{
  "n_layer": 14,
  "d_model": 256,
  "n_experts": 64,
  "experts_per_token": 4,
  "d_expert": 96,
  "d_shared_expert": 192,
  "activation": "swiglu",
  "moe_layers": [1, 2, 3, 4, 5, 6, 7, 8, 9, 10, 11, 12, 13],
  "router_score": "softmax",
  "normalize_top_k": true,
  "routed_scale": 1.0,
  "balance_loss": 0.00155,
  "balance_bias": true,
  "router_cosine_scale": 20.0,
  "router_bias": true,
  "init_std_router": 0.0337,
  "lr_router": 0.000591,
  "vocab_size": 4096,
  "norm": "rmsnorm",
  "norm_eps": 1e-05,
  "tie_embeddings": false,
  "optimizer": "muon_variant",
  "lr": 0.0132,
  "grad_clip": 1.0,
  "batch_tokens": 131072,
  "seq_len": 256,
  "train_tokens": 691000000,
  "steps": 5272,
  "dataset": "wikipedia_en"
}
Below are experts of layer 11 (counted from 0) of a mixture-of-experts language model. Rows are named router (the router's row for the expert), down (a neuron's output weights, with its number) and show model dimensions 64-127. Each number is 128 + 32 x the weight over its row's rms, rounded and kept within 0 to 255. Numbers have three digits each.
Before each expert's rows: a language model's description of what the expert responds to. This comes from a sample of Wikipedia text that the model never trained on.

# expert 0
Words opening clauses such as that, which, when, although, However, plus the Department/Secretary of State in government prose.
router:128108091105118124100108093185129116097112118128162167127104146140116169106167149131181134130164183148086131112123152142152127140174058148123133147152155148134165149083128098119111145189168137
down0:072091126151170158149087129044113147128144159136120066116144166115145113147086081116128118161149138142217140158140130098128154105125107118124131103127096097127090011102127116189184174130090176
down1:122175091135116155199103080147140168149136116166076132107096157137123112146162081092119110107059133112127118089096135108143146139155075140085132082115133146144108128130169158107096100133155124
down2:122130146119139173185095155100136124104157113147070154130112151147175143144152139177098115144145132092104127106104090090120148105104153082116154168080128143104120171124086147121087100108188109
down3:165142194169095125124151106109126077147129147146108133115137155189078144131102225166086125181141095160178130145169148162070085189195148099101147120115109166097137125124087123104126203082116137
down4:081115123154151153128198180178160144128125104126141102114141136156148129109090145112130112140128131083195185140092132159175109137097117193115117142190186126129135080169102187118145140066175081
down5:111146119174142110072118125172157116134149160119123158150169124177219131104048120186083115107107129119124124112156068153141127169164098108146113096130105189115125146148157057073152171157083150
down6:123091183138093094111101117147070143160065141143136177127239145121140200148136080142160157103137095140159138077145146163135112101135174111125100142141193090052165150163119069135168149129076074
down7:057123112073127175209097100141085102131155108110128119146108110130116130091101124086116209097111091166141158078114062130091118092165147092141118167117054074115132148112146127130134085174107130
down8:073158127162076139147151147134137145132097125150178129174135124138104131115166142154164155119111100112163096108114138172169150144098207143174161104209155140108105194104170132129153150131169110
down9:123122075064111147030163096186133178111136157150176109156161156162138109132148127126053143105119094161143132139170144162141138116101106197114079082111141147195100106132140127166097096168180164
down10:142088104111142172154121117078117123163165193169076188143106151128202136136164141131122130141144090129150148109121161173103130096141133171148144095115122109127083115161101115110168163135115156
down11:135212143107122167093158095119121137128097144175110156136143067129131157151101102121077177152109093144137076131099067109095161112158167110033086116156129136118131137153157134143152142113129162
down12:179117136179147131106078113153139163110108152046095120101126142166149099198091163154167170127097097139162149119109114139151137123127105125121119178118143148139082145160083150113089123135162159
down13:088172126167146161147143113148067143156117110096120110150095091152099145129204149139122141105130163109089122146112159109183127196160146177098109176145094070152118130093116115123180162130172145
down14:088072127140136074105126175145131119163069184153086132151093136120150155073153143167116140086198078116070128073157036125154158155155188089148145100135136113133162122138167176162131119139152111
down15:152147160107104138165175106125161134153180069065119112133123057104145155107143116110136103136109140076154076112091109124176152124100133127149068146174077167084113158139172118107180135151126158
down16:070211143113193149128125134121062130126131109104124096113162107148131093141098147130111106177139066091139110083140108153098137126160097156097110134152189152142153170091077082179045144087186095
down17:128104139176086142115147139204088130131123105147107101142154140119181121158099094107123100147108154110079119159159111058105190164144148103136118178089104139085178150173122150068127188152124154
down18:161126084148164073128159157122143094132143210114118172091122154158137089191131128144116125097189108108092125148175074170127151167150166123175148130124064117140110111169097033121175051114121154
down19:173130130161184159140150137152134143192159128141139105149127160085078173094102037141140116127130068130139161125080106122146146130107130100133137126174121106115133119072134158140101091118051091
down20:116141155213139114056083120119193132125158135195119072120186133113142170124130134095102166132152163122157073159124152135157105173149201081139128058195159159141157195125149100172166100116121127
down21:092173074066093137144116094085091128062170166164111168114129137134101120182100126130078119070108120162046099182100204138157152099222108079088125051103133097119130093135109151124184112194124103
down22:111147082162151079137079141152100131101116091129094070111161159162143168080143139159157124101140158150139147141064164109151140072162174178101152129111161120098168139123146165097039076098115117
down23:112190080117131106159107108149090092091187119139132144128109195126066098143168121128075115144161099119188110071091078185086095116111159228114137149106160144082068127149132162123103158072089083
down24:086092162193168195108139136097133144169142103151154075096172106104118151113148116104131134161131107094182134156133125174190169132101132111092135116127162106164100111174124151119121179149157183
down25:136128113178120147153155178147135153127111162116145126058168111175115183109124171139182107152118179129111134149067134078157145132089079136161081060112159093068204081175143140104125104124100106
down26:099127188214121170175140144147070089119106143119106140115075133136179113115143161132110137107153172122206106091129067045096165120141077132087143144145112159136139073205154175139141168141109122
down27:121079116156132148112166110098073030122192157146081133152118050163139119102145113101141149104120189168078143086175122143122116175147142124151097112145069152145116110131076113117120168105110131
down28:159132143171099132107158125147062119121119194114148090132118139099117132176119126080164077104152148140193109121115133128132101177075169149145123123113079091160139126058215178129132095133185090
down29:062169127147065131107155140087167106154082152153165128118185117134177155123124137102149072099134111150138123142101151157140151114088145107124127052147120081086106113129190120133095116185150112
down30:154094170089126111148137108119094079101094099129117104112112167086124135088099155136187111143155146152143178135125209161137112182161142096099163071111150120132098084169170111209135153145114138
down31:101070143135110175101163185098124094119204114112136128088142151124129141136132148127151103130151178109086136148139088039103122128107164091184083158103097140099092109160130095112151088137161086
down32:151117170154119110149098127136145086107149180084053132100108139101058151162103107100118137132198139110116148143089125133104129047124070112045161156117153069133107136163101159137165117192103069
down33:193095161078181142122147107147136101125144112118100169116122156136173132136128169102135127082117135174140072131123141134109099154166188147067123120172111139184183169067152157088144129141095120
down34:126076092035137147102091139125094104085095131138133090104124124170194134146105125056086150120183135105112129122085114122134113118144088106136094174139056139176141111138113149106185084106155138
down35:153130124198113148187049102091118047144159150126116128146125151105134102129186117155110182144158138127140122155114139111127113064106097063109109163078061131134060159125152091170121154102108127
down36:139125092161054146179142119187126171130078077101138106103126163133166105112105111145149082149163160098101146068076159113119177097186174147148162075139141177147160117127184084136063088135154121
down37:116172137098123108133124106084143115147139153161151190081143143119146169102127171178151163169099096154136084095109105106127139185119113111101118102166145111151162134093099208174085124132063154
down38:160144175222140108164188159160127072118133187130116114225152157106147207084144147094121173119125126150145115164167154129063125128168094105100136162140131164140089136135189081120092159126117106
down39:137106187155106140084065140124131127154154127067166163132127104186142108160120165165189130105169166133137145160131159145143118149121074156115129093091136142115121133195170144038100204167145192
down40:080148148095091161139115178095109095182156129181130157113135122179164161145126102121108141127101142048109111129158082058115077115125146096193173102110197121153127162139134105199102084096158075
down41:151189125069133126151124123126128142113131176113098159123135119154144100192127133165155117122096146159156131109117088130123086147128157181096147081106112089150132056121087157095099126164111126
down42:162130089182168148164124146175092115142098180070097191098095119140120169081100149105140164086183171122113120093146129135103159099095080145137103146116102116101094149161091133130076109129152111
down43:168141152125104112150102168174132091095119119081147124125144120133137198170118097137062167116134141149135178135160140100107116187140101090184204075161072147145121138075142119153138143124196104
down44:138173106163176143126151137112150151087117126083136165132083184122103125114061106134068092099125085101165194104156122147128144116093147141100133117118193111088196123162163100129164142111135154
down45:163119143159123176203163125151151139132133138125130119160069125103157102144210127132117125081132077135100134132142150096152143124145163134120135093094177146164131153143133093194105196104104078
down46:137123161130071106152120120068138156082088188142154130123124142098081059093176116132073070148142066093176166142089190148089081161101161083135163149125076157120168167175087103093173137070157115
down47:157146229154099095108147163139089077151165091164195119134114057143176122109148142135120098176090097105124109063067094101063120062130128137155105122117125082164144166127100101176142182096129064
down48:100153150157139148188108073192135127110123082117117113138194138108085146139126162085184164087134096117219159166134111093158133077129128109097114148156121114171124126160092141106059167150106102
down49:083152126214161113137139085105143095141095113151196071199090174190163112118063113117128154104117148054149159170145081127064132127069156108163159086114107090127146121101099122117135091092142128
down50:144141181191142108125109085129109148163162146075150165135179099159200134134127147178114115120110101159114146090137132116128080085118092136110107090126109079120093158140130135140116129100116084
down51:126138098138121105085133098102123138123118102076143099155056080100138150088131114127121156114142115124162109160123133155108108134159193082063106106159135146127087165156166162083095145124140130
down52:142077089070121160096151102104139106127170150117115148120124173154138141122168097118183167157139102160111125109139100157138094089050111091167182076163152100147166165167197107129126093088122075
down53:084066167245110112102132104154207124164122088112097074067091151112122117183085119153171206173146103147087140148127118161135151136140112163068124126130160171153127120167157127131087141143165130
down54:194108107122161131066079150155090106128133134134158151149131138162126117114155164129134131145138180128096123167137073115082128104117069111179124137108073130172085087158109081111095184131139146
down55:169071104106120130117157110155130113122121081079169165100089158180153131108106114151110097161116126125101122157103135155048183176161173118108164116191113162152144125087160121132151150128092116
down56:141155154137100168111145132188102168115136142208126139094133133064111096138140117129158155103081120131134111110154113161128166144146093123102125151143146122144067100071107093061077105118127137
down57:097167159103109048156130164112123060138139115148138127138126179108167145089093156088181172094189203112132118186086115117106158115090120092147093100154087124095143113095168163138033134098140193
down58:111112179112109119052102115111131102127138102089101151152111144090127091148123157161088120098092104152124168095134107108154129116146115131137163135168109120081094100155098127091131134131118103
down59:109134104117127123116153183185150154142111102106122098075096130077109137144110118183103105087204075100094128090134092089166175140170135179124161126101084115076130105127138077133124081130170098
down60:158088148131115120121098200115151152163116153155106147085167144165168125104147168142099130184163088097095087146154113072133117088136092133102060133180090165096153173128151112194116174122078125
down61:131118119199105133113148158175148113118122107125116125091146128182168166114164158162133070132134137142092132119142134128174133120091108123171120135130118123149124154205098128077149154144108124
down62:162156085138168137083067158124128122132097100156147165176144168140135189130127122140102135131111097141144131113050147125107120118087112117100118135120088168148160162177165207104156188127096114
down63:096176150183161174115118165163169182101130137175131200154119131124134166164097133069151134104122158107060060162150137148121121066113149145083147126107152093131075168081135118175173122147116131
down64:133164103032098102126092106077141106199212129174111112132083082131085138156118174056133142136124076177103119144116141185127121161129149140118137139057145064148128148081132140108093154068173114
down65:109156174165136199127099159148083121207126126166124141107105200152158108158147159091123188215101140099122127126155135121111145148091127142162130140089091154175095152151145162178125105092089178

# expert 29
Opening pieces of words and foreign names such as re, ex, res, La, Le, Des, as in resource, exact, La Roue.
router:114092192112086149153136154067124079138094137052151070111129126121107152073136134144068157107151113159108146139122109105126120113091182093176114151144086105218124145138176136126119135070144125
down0:130128148088094170102098104122109143122167186135137140103109129155048128100130110143118137105095131137130158063094110157089107113094088098114126040153039115181128156110128166105126116178133091
down1:150057111136180122152114151119080127138114109126096080129085142123171064078127094169101104231149152073105164117117119123160117159125154113097077149100148084080132129157123146123145080184120079
down2:113125123158159107118155113187095107136120114155178127124159198161143146149133144150174125098075088171118138105185147145111116165086097079116117131171140206097083149160110113127176170137147122
down3:123075145137144132171173136205073148098096142115112130127099127131111106106103154065068089097137107145128048113168155141131116164121161090196097127163140133092185164097143152164130122156097092
down4:149146192176132163122106142131150098127103135045130096144181124222111135189138061109153144152134071121113184129146127137123110163099096093111109143114159106152111129153115159119144102157171117
down5:095121107110130137206065121120093174094139102118147167137162100167136082087121097119111133100147137176165133127137072143129143121105106116140185141129144130127072108106100165089160186167170134
down6:137122127165127129190169134093199132184162139147154142135122113087094121142120150167118172105156151152143115134149115160153102064134098166101092144125090180148165182129151074118145156178162101
down7:104147106135129161104109081140109092139112114101111117125122158119121108112118142092145163142156100177111144114171152104105175046138139064102135165078093157151081116134167111156189102166099104
down8:136136157191137090113098153206119115121122131069113077142117175185126111150151093112103151109188131127095107171083118133133145204060141125132108137164144140096124121096150128160120104120144133
down9:110132080145135118175123090178113141129097100107124154134125105142085139156158154126202163167126109083089142067130148129106128108118104079081115142140169063067116105118124125123056156112119136
down10:117188065129140098125176128194123153161106135163124100178208140104169145084142082161112126167143109120170115123100157137174132123148149176156120112155161154087154097141132067142155115160137076
down11:157108088103181139148103148084132117149156111181142076122118062108097134161089175156128095123102131087124131131108140076120108155067131146083135080102098182109042136123190148073102104127083171
down12:117112136079158138089124223113090118140132145123130171113159148137082104082128165105077124121086192124085085200123141187084106113152150138155093135176128045135125124092080109157127167114138136
down13:098103067079069130163092161139084163143161159107097100115096080153126108154138123111107178144088126168099134124102114163112122117137184113094164138149132120086115131102072132132136085108114199
down14:123117136135183135090155075175142171111137091140090094176156054173122134171113151062145169115140108159109088136178081136134144065088113127139132142105093079121157157131115055087102070077138083
down15:086162143153113129164170152141116187127157131140138119126167126126114155133156117134142110178106135144145157063122033122105083110145147138110162094164132161186146106091121097111197114114199148
down16:113182118145071125101144202111172179136151166127122119181135133159156102169079113097090093095119102086152084084156130082125130177199154100089119130158067119146111127170152134056146096134169139
down17:097155134095119145143192128097111072155147134128165150095187112142129125141065149146118049161077167111104169129141104140104176174079161163132099077158164160157118123175122086117111130087121128
down18:199071120095116097123138090116102096088155167140094182128092189106081184156142154103152150109141116099121167136171131145123161172152141184056127129077079158086172123148112191155127131102141139
down19:123143143174179129160166153076064150094140127116156141132090160155141143111104183169115134155145070136137130145170099088069133143124144140108117173117128089123071123086109138142120137171122144
down20:127052110179165091140123120141163119172162082124108095139104165161174169154181129188198140147156101104162065139144109120129165132073146139118125096058145146144158083158115103143135133117128117
down21:128122048090145134138154079195124092149068135155058052089166159120104125200120135130167146119123163132156116177095127140126170154120116160076181091167136112139125110107110133078183166100135139
down22:111122104182158154184124160149129153138162103122167071060120121121089126120138128162109125088118172105143157129106154126121109096154091171153128131182080148073119116075141152079145103148098184
down23:086120151086148159151077095180132114182154140170151114160078135134104129108126097093030126063082185099143191109096095118141085168113115053143113137088165156106153113077120110127119182149163175
down24:103147159079137102106099162140114125132122167139119092106156189088043140115112118164101095127145076109167172072146138203121097198155108170125102122101171149140144136067084117136158119143127109
down25:146164114116141136136124135176151137143141135111114092202142142118135118154118151101088148165157151112158112146082050171065171092097165063163118098086163127150101145174111172098165213120130102
down26:083105175126098165126137092127152157227147143084132102163166110130148133120165120119144150095152141180157222119137121106086130137086116077051150125116072080148157139057143164120129129132119127
down27:098082185138183138124099080135102094151156121063124136112116116201109093172094130121133146126156142082071110145150093160065082133048175129102099094161158107169124075131134150199121142163105151
down28:072129131138125042154158157154153149119139091150125190094169084148146098096127161100101082051193183087169098069107089109120082139173137092092165119124070139095159119129074144141150127146083126
down29:069157153043144132106140143112056128150183139183125114132177151135125104093081106069094186123129126138169095074172100154054135091070113103144142134155133071139178150121083135143093118092146103
down30:082153157094149154137102104179130194121104136099138120122127140162139192121128149081174207081084093138068120110053127088172160120154118085046130169089160140104128172082132102085121119122129096
down31:141090141143132163105153096094162141118180112157083111080164131129141117159138159120165105182154116150134142191096075090085147114099154124034066111129078060089115163182149095136093109127155144
down32:110157093194050123176088101164164128117200144127158141162112123150090106126167185116149132100120134194096149061133137182191095106080076153098179120107143152123093130116162114123134127113111156
down33:147120174152080136185180120114088193090147156133164172167146134083144121118140109121140164113074149134113165098132153121167128071130137093076148136140071076144109113141109077090113108145117124
down34:137109107126145144089085118171066089139130127160144140123124100128193163132126108156174127126050104166166117092107182143157139139091146137069151090143158110179102159086163057067153135165108176
down35:055138077092178193100152089151145147145116099152159132175135074179074133095119155129107161141159158133112148157084044086137078141132155148132104164129163168160184083112160155140115131133142100
down36:104106081179131138097124095135041113077138115165103129139147161066120139127168196103137147173157053137099170170176108119158112105159130191122129143082142120092152121165093101177149074165134089
down37:181044107110114133110125129076179133155113158142117139140097118101162097116119113178159148130126078122114118110111150137151138097059084128093103141086111107096166141122181124133145075126108185
down38:140153140127089123162079099142164112132149127126126137162044081066162170079138144102137144168111114133116125126056079151183124125135187098127084094134160130169121119108103117094114093125107120
down39:128153103046166138050083130172059132117116154083132116177120114048131097082126090143097167121158081136059122145089159154125110119096154101142152135182131077128163121180098094137152052100123116
down40:146119118174145165172127164132080085101146110137136162154071132128106135131124092163085130136162110160119086174088157145162182123071159133135140105119076111156173125160067185108129134111092158
down41:098116087125125172149091136087109106153094122119102192115103138132114127173108110102155141132167129160123105153114131112124182092117161137188108146084109177135147144102072130138136165152130090
down42:154188131128134171119084103111145155126110129101093180128097114142198093097117195129093178036083116172102156189132094069164130129112115088160161143108094189137139101151161142097117090112137152
down43:084144189142166181134127149157121131175147158099168207098136116134135134139126067149128170072144164147129117166107153142085134115055109167138107093144146127167109117110126116128131091049108059
down44:090146097121075136083087104134148160129150208124118148098090106157099123105127116123083155154194125099124074130166105108122131150146089140111131128111108119111162130088101174138215099178108081
down45:135165155078127105167141185075112092094123148147107095152110118091149121149121200134073146083140153121176169140105190150124125121092161159167159114102175122129114091111177201117127086117136126
down46:159095142108123171121139166086153086142084169149186074069125118117135122173121201150108161127096116151150147097091196120148107150101185138119167135127099171156102089190111116131088068151126120
down47:076129122141116087225131109145099131077152115135141115123145187091079167072122137053080127091082103127148101126136145119104111101091075128140171129140149158050138145112153087097124105127111189
down48:110166083083106132108110135179136157120165091160135180142162147136113139150075112122114156178242122047088096129130097128143138154171121132125116108104058092151111096133131182129129168144096141
down49:060110165137144131081136159129089130165157147115063135179122116068138134096198110130143065104145108166160135122093157113142157156138110084125148094097116105130071101128094123053150142194160116
down50:164129161146105128127155196149104091074101158103186126140115103127137164187120152164163154094116107149150167154176091103156136146101096191091214145187159106164138163105070185184195145142171111
down51:136144172170157068117109148158084126135102069101118143073154096041115152142109118116178166177123160155092133077111140104124153116082134072169093118134126208125117132149151066207136110148147192
down52:147130092058142109152132115101110117142052140125170063125088093127166137120138125136132159119068069163096106118117178160109115171123097125102155156128107140139056161144135151062114107118155142
down53:138180175071119144133075112142116150191141130182083151136121122129120153141168165152142188146095167124042132125081172092149114191087122063156121077129082099152106146064102134125140074104162209
down54:181136140118090163100076101109127107094099111064194061130107122075147115176126087095144149123148123087157155118082065118089112077124161101145137094167146130164094124162163186109110114154126177
down55:138113143117090142175189170123097144112166141152114117140108181065132109088123122136153150181089125162148076137110096157161202089119140118142123104161128118164166112131091087121066095160134117
down56:140130103163209073118144142160111177125102150131087128165130085088142169096160145132097121098141085174107109128155070143111101095125116165117109103117123089132105160179141090120127084058089091
down57:132095107150109115090083151054150126168098120142096128156137136128097111153137104156111139104125099119119144196132160142167095095134162096139088118154131111175114085162201180077127119147140195
down58:110140102105119107120147168100109108110101113122142061100172175156125143130109112121158192175175112109153138121117169163113119190144128142104121100141139100178148121160126107110120099110134099
down59:150169178106170149112122098133056155136188161119118106074117109127143070080120145122137091108113154151175104089157083091115171139116097133117115147135114110149110108125206138114085121136148089
down60:091087139102153146134169064083186234119092154143155088154113130177159163143119143128140133101145132161098157121087174126183127120138062134104106098097110182053168171104180131064146101158128148
down61:172201153121107156075137099203114098127096146134154110186137190196158111147096093152149170118173087135103102132116120140134142198191124135165111179142160111200167156095192174134133131144060137
down62:091127108111106123137125173177119132116106185106089103131041105164112091143157164090141156132083171152087125133093147180128124099148125152097111119135103113111117146108110157114122100149171088
down63:190101063123106121096157145133175088173183107104146148098089084083128121128107164102076103161133163116147070161123073056180116112132150076096147130069061135120163123086106102121100144096143117
down64:137094083141128061110093134125148142121158130119151100145173126109144136126151113086153106170120197119116132159124094155107096130083096106069135128132127175170085122149126152111161142095116147
down65:113144147126151164126099186140145122133132129087113142175148117147076135158118136106144172104146162110148150114093132115118116194172128134108138197158142115081163182103096113145155115195146149

# expert 39
Periods and other closing punctuation fused to word endings (er., es., ing., ).), and line breaks after headings, before The or He.
router:155104139107097168117076173113094079192094094114140120120146157110133148130147135153096124165164159143130172127096154138145138139135092089111125127097152126094150137104171148127053141122163091
down0:113141087149184154102189144069086112088124164097091143134119072118127127159114159137112138140108109082167164141144119154123159172076138157117107120124110133144176149177150116141195151166184116
down1:129226186165111099085126115143182103094150172125191095084105130137122129149100104176056100138120124120111124127170108093122162094069095131144150108097124179120082138114108079154144144186083117
down2:121149141186117169121102147122141124091095136084150163132165145119114145159120099112154138141063132113133203074160137138061146099117109132156107132129112118115086092186139087098116095126093083
down3:099126117143125092132190149121086145148111133090116139088141127197145159105061070087196104137100160126148145089144089105124140112112156143110128147114115127130099172131152133127165111193125125
down4:105059111070175137096161158123129114110083088057146123115149119065047130146093159161150137149133113208101187100166114128102156128096119112121161115149124092064110159151169125134129117117152112
down5:071106094064151125166138159104102132142103174106151058085078150073089175119110066123138165091123147094127167122111069083125099116088177126162085137141119107115142084133184108137194121162169145
down6:116115130053101145136152106105078140161137109147091111103106108127103050149156126148089165155147131136047080149133157142094176185089167149108167110122110149129109157099174128122099073140133126
down7:166137102130120109144180119138078109114067109179084120170097119160139133128201137146084094141134119147142176169141115146133100112117115153124161071187168153119114136087145097098100135153094176
down8:116111118186083052052132100102157104082107136092110087173117141153138147184085141110109103113151158064129104120189103123119145140154199106027095154114117124108128147132119127104127137137126099
down9:123164115075129134097207109095151120144127141151161158096131099150152162119142128141113105112132156062063089130084111136119122126155158107094243125154109063207143134063084140128103123060112075
down10:154154128115096119126188107168136102139141127154092115089122167116060067117101185097132136112160134135133164153141110097069097063119087118156142112086176135103159123186081113115103103110138110
down11:095157094102112096155076158141100142165093097111145166153082131121101141195170153083148155106174127159130084144072133122133104133121162100138136099089106106166212086044110129124162077172101121
down12:160117119109174110087095098126093060105125145041112104174156131098140111085128149158109142125143180158178157145107100161152094141091129114132085077145108129149169138162141067110146140124176193
down13:130133072090073163155154132093161199120122131107114157145108131159106093146142109122144133076140093109111164067146102162170138157099109129148214091151078124139172115072091060121149092133121110
down14:091104132166210149135131128167071079125124098182104163152092123144084112077116184142137077157113193090134142153093141160114096122178145133125107195157116130110036137163119121127116080136152131
down15:108095092112169088137185189141153141173121122139076127042105122180144093122125122164084100131114124220143132098218131164161096147145084110173138076117152160110135161159063168114182179104123074
down16:110109108140127099117163118179141135128123161078179092166169086160102084170094161122061134111191095125176151172073178155166116153133150179083135149072119156159139134127086125065164170142124081
down17:166110029218182176156148116103124097125135153106098104113140074104170147157126095170111119171159150144090139105095147118151140159106109114125169154067121160120168158148122102165130146134100079
down18:113105121105120151141118170115163116151169125174096121133095164155154093174125088092144104116107133123140192167058102070112088091073128051146087078129115110129131067119146155128065135149160164
down19:070159135132151121134093115123161143108158136076117125146139076120114153177109125074113142128061194092165112160095082115141143143116149136151081085142138140130098138148164155184139096138112180
down20:109181171166120089114125134126085094064115098126176096081157117077114159097069142185127130099125102168151151123129150099067171109168122186130037117142113121094156109184144101131165103123133221
down21:095182100190119118197126116174158154123091134174145120121155086141120117207173095103160115090114121156130161171149150129141156152083091159127124088087101126110134113150096121103127127100103091
down22:121171114127102118085193056149162058119176107118107106090083118160153129094152179121130112143139166150097160109153126182152185121132096092108184156175129100146072142136099151114130191122111177
down23:131164104132146160091120070128106136127202063135177099177153141130044078124153116102165122145101154143166113160144215143157133191158142157131115115122151126159187121114129092163077069136197123
down24:203128194132127124160160126123111181157121116151173151078126087149132125124139132175127108161149119113111131143079151199128161117124109148122111158134145060143106106125163161109115092126144167
down25:141045134126196168095167035138172121145169117100111149141125177107118082117069096172100117110124140145108104125148128082137091181098119188123161139166134169094166140120132098164145147188116103
down26:135109177084110117126099137123145085207067149115171099138167150125063158107076147122144063114165044115104090154132098128099118135097161174144061095187165098171097156107153094111157061133130164
down27:148106102134101139118117149117124111151070137134118170165079110119113070158140143131157102150129143166142150158145180083165097157072188093125136139116110090115161119100081136142149083132132174
down28:141135184210150121134127104128129174123173165079128130106094095108061115135124145123118130108164122124175100129115143079136133142071110128089149091146125138133088161069103136132117133119138150
down29:124105049170110090120139079167145117099123111124134133170142137135132083152107174116129131133122003139127148112111148159102102152132095136073117135162140144133161113120146139101101204155061149
down30:154094090120099138098148163094093118165148104059123130160103121066154077142123077141171097146170105093159141154125154129093109136129125143127102142094147146175085140143133130160135094104179143
down31:055090185049187065168162162100123100127129198085134102156122190083081161112082145191124094147141131089145123168081129110104120094138102161126137087125110131130115106125156097198156136102186108
down32:112063128079153101134150160127179147157112138115074116129147149081178200171091148163132131103116070097093139163147150081179086166120151167098109103126140169135067195118094088175083116151109147
down33:126151149220164078106090177149138158136126125144119187144132143173183100133124106110196136139095091112166134124140150123164152133079060150141092129144072081134089113140093118127110136157177126
down34:156127115138098151137043144143046110157087088141163169147141138089117116203178118144159194095092124144193189143150140125186192103105105097113157091094148088065153097103157132097094134070129124
down35:093153177074083162111134098124156086132142085146076090123098124154131078159140135124081130143137133102141102100126127166099164125144095128109138125133117128152127170148125082157170197140154108
down36:144123066040140152077124081118120098128144142076179125117169197147104124142076118161155162142137161132131125179087109088154148129152111174110123142112068129094114111101130126108126120179098143
down37:112087125172090109085105125122158134137113102118109113108096098161125159151215062095102102157141185094124128100107110185102201178110089153125133118116128176153144162132171093079166159140129132
down38:121127139113065071082173134152137080127068155107169115153102194123121158145136094128092133119104095082098102112152151074106103132111178174167109161099121098078134151033155136156108101154119119
down39:153104125115161105142096096098136140115070106129154141119206100094107223077124115146153073110114143136226092046098098124132144107093116090136126117166056119176136128118121115128154125159084140
down40:122156152152106065159168142098155135122135092148052159192118091096199135155146189096110082150155193116109150116112186116138091174098145102094182137097115157185184078182136167123118151132134163
down41:141145164100142178145080088128193104169076153100096086132084136151130128133070115207091144156154140140161052117134125139135122127103137146120034160070107136096050078111117107096131113098125166
down42:144096072178171123116103163092149154121201107137186103103112173128136097114153107162143132101140117131205112158128182166155092095184139069107112150142087108124117148117080151085115114201095136
down43:021111176164129108122105124103108143143157074203109163049145143114136174096133150118089108147103119106134126195115101104168129138130173091150075195190141113097123176124157125082093208108100118
down44:134140085136165104160160146094180099148124148152093166144102122154182091123125131111138078144145142050119106127165091155115103144106097156145135222099110102153138118131076129102171117153105176
down45:147150133139070173089132129063149171133146117110097109137152082132070175154108069135105199116143102099125123153163206188146121182119120136170106161105112120205153096111119160099109131159097124
down46:125115145118175177099081063161168133112148112099078131177101111156112123086123120129156118166143099093172135146125119062168084123111137119150128087132092107130146140099180136141112133054129115
down47:123153160113185139094124140196150076161147084120082115174181096145091134160170118096167164071148167094121072116110176110081090106099086153160124104119130136141130162073165063008097093099166133
down48:160126137149082120114095084078116162094113098177131096143100114106112152154088156116157101132140115092107153122075143133134214117115135146055060099098121070131153070176094191112148118157067042
down49:125089127129150144143155179144142169144129148101148150148072136123132115116171128108141122150131177126146148130115105133123102146152109131118156100147127085101099151066161121139116115075090120
down50:141108098152117107180139119093143085094101080122156111175095091167130114120109082144219077126098147088157179103132172120200119072100125111159159119060189122147126114118127206133150163154147083
down51:145108175185120139154132100160157144165120112178160152153138136131170153104088145123098061133102101171158137162123117119123164117178125155176132204164145143174132160148112147146153170107141144
down52:089117124153074137149191077112157131156098168236121162093153093145146113077168148137101063136115087129173122114110133073096113151130143131175125166161107106103137096115084162194145075188172103
down53:120146150176134152140120163163094130155083142110207135105067077123127209107142114114100100156151061179135109115092092106114143115139182146086153099157116123190076126138098107128148132129071114
down54:153127066064146164112110127180110125143180081146124152123142104203119156088133101096132188130138110073116145107098088112084154203144160165096125109128114126170081150153161196137067132161153118
down55:134130100091101130130148081166107096192107140053208189122145198169136081062100165127088104082133164139141128130142167098110129120162150120082179157134131100127098182108166115150056107114190123
down56:171147131082089167121122065177086083153112109093151083110114137189127175137184203112064114122120079139101112165097133137149118200145175192113104125187093120152125100153113106092051100121123164
down57:107132143104192103112135085132193125081142107123175148105142097103135144110175144106073096140144142135101171075140084166127130103145154051120099133097098061118137148030150164166108130144123102
down58:119162172048128169083152194178144130175114124144125178167088115118070172132127182130092105123122137159108143149144106101080113141145111140149166157168157172133154111151175124134123118160168125
down59:090164107136125133103148171125164148127118168119118138129123184104126166200178121107127111169138087137146162146088175062129140156137136124068117095166136191080108122127141159085144154151149167
down60:112149139143141084121123118106081130139156145112110116109130143108222079095134121138114120135150151074122162186076095151092174105097166145101123176055121151130110166128093129128104161095177130
down61:148099111162152118134126061146150118126074094117078129179112142134088109141167145180087090131145112133132149090105120168089096138092135125096103086114116172101080133127168132159172098142164110
down62:130147147190085210067200121184161125154112147143086168147137120109197132176092131177121130075070110097166139141107098096159164142086134125177071140130192058151181118074177114176096125146187126
down63:051075127169163129111126144128145207128120116125116195117171120151181107102085175123131088117088124111162144079175122131136131147096180111146146102110108133152109119129169173153142101068150123
down64:120152144144140110172127118104136168100084115153124191132135104063159175113118121112175155137109152118103109108134147074084166097120110109168050153108071158093163139143092090118171165120113163
down65:120158151079150085130131114152102154101145147146109086087124117138131174169152104079122103088164111140113104107138093171135172131177104159189078120194097149068119150140148106163141112145155201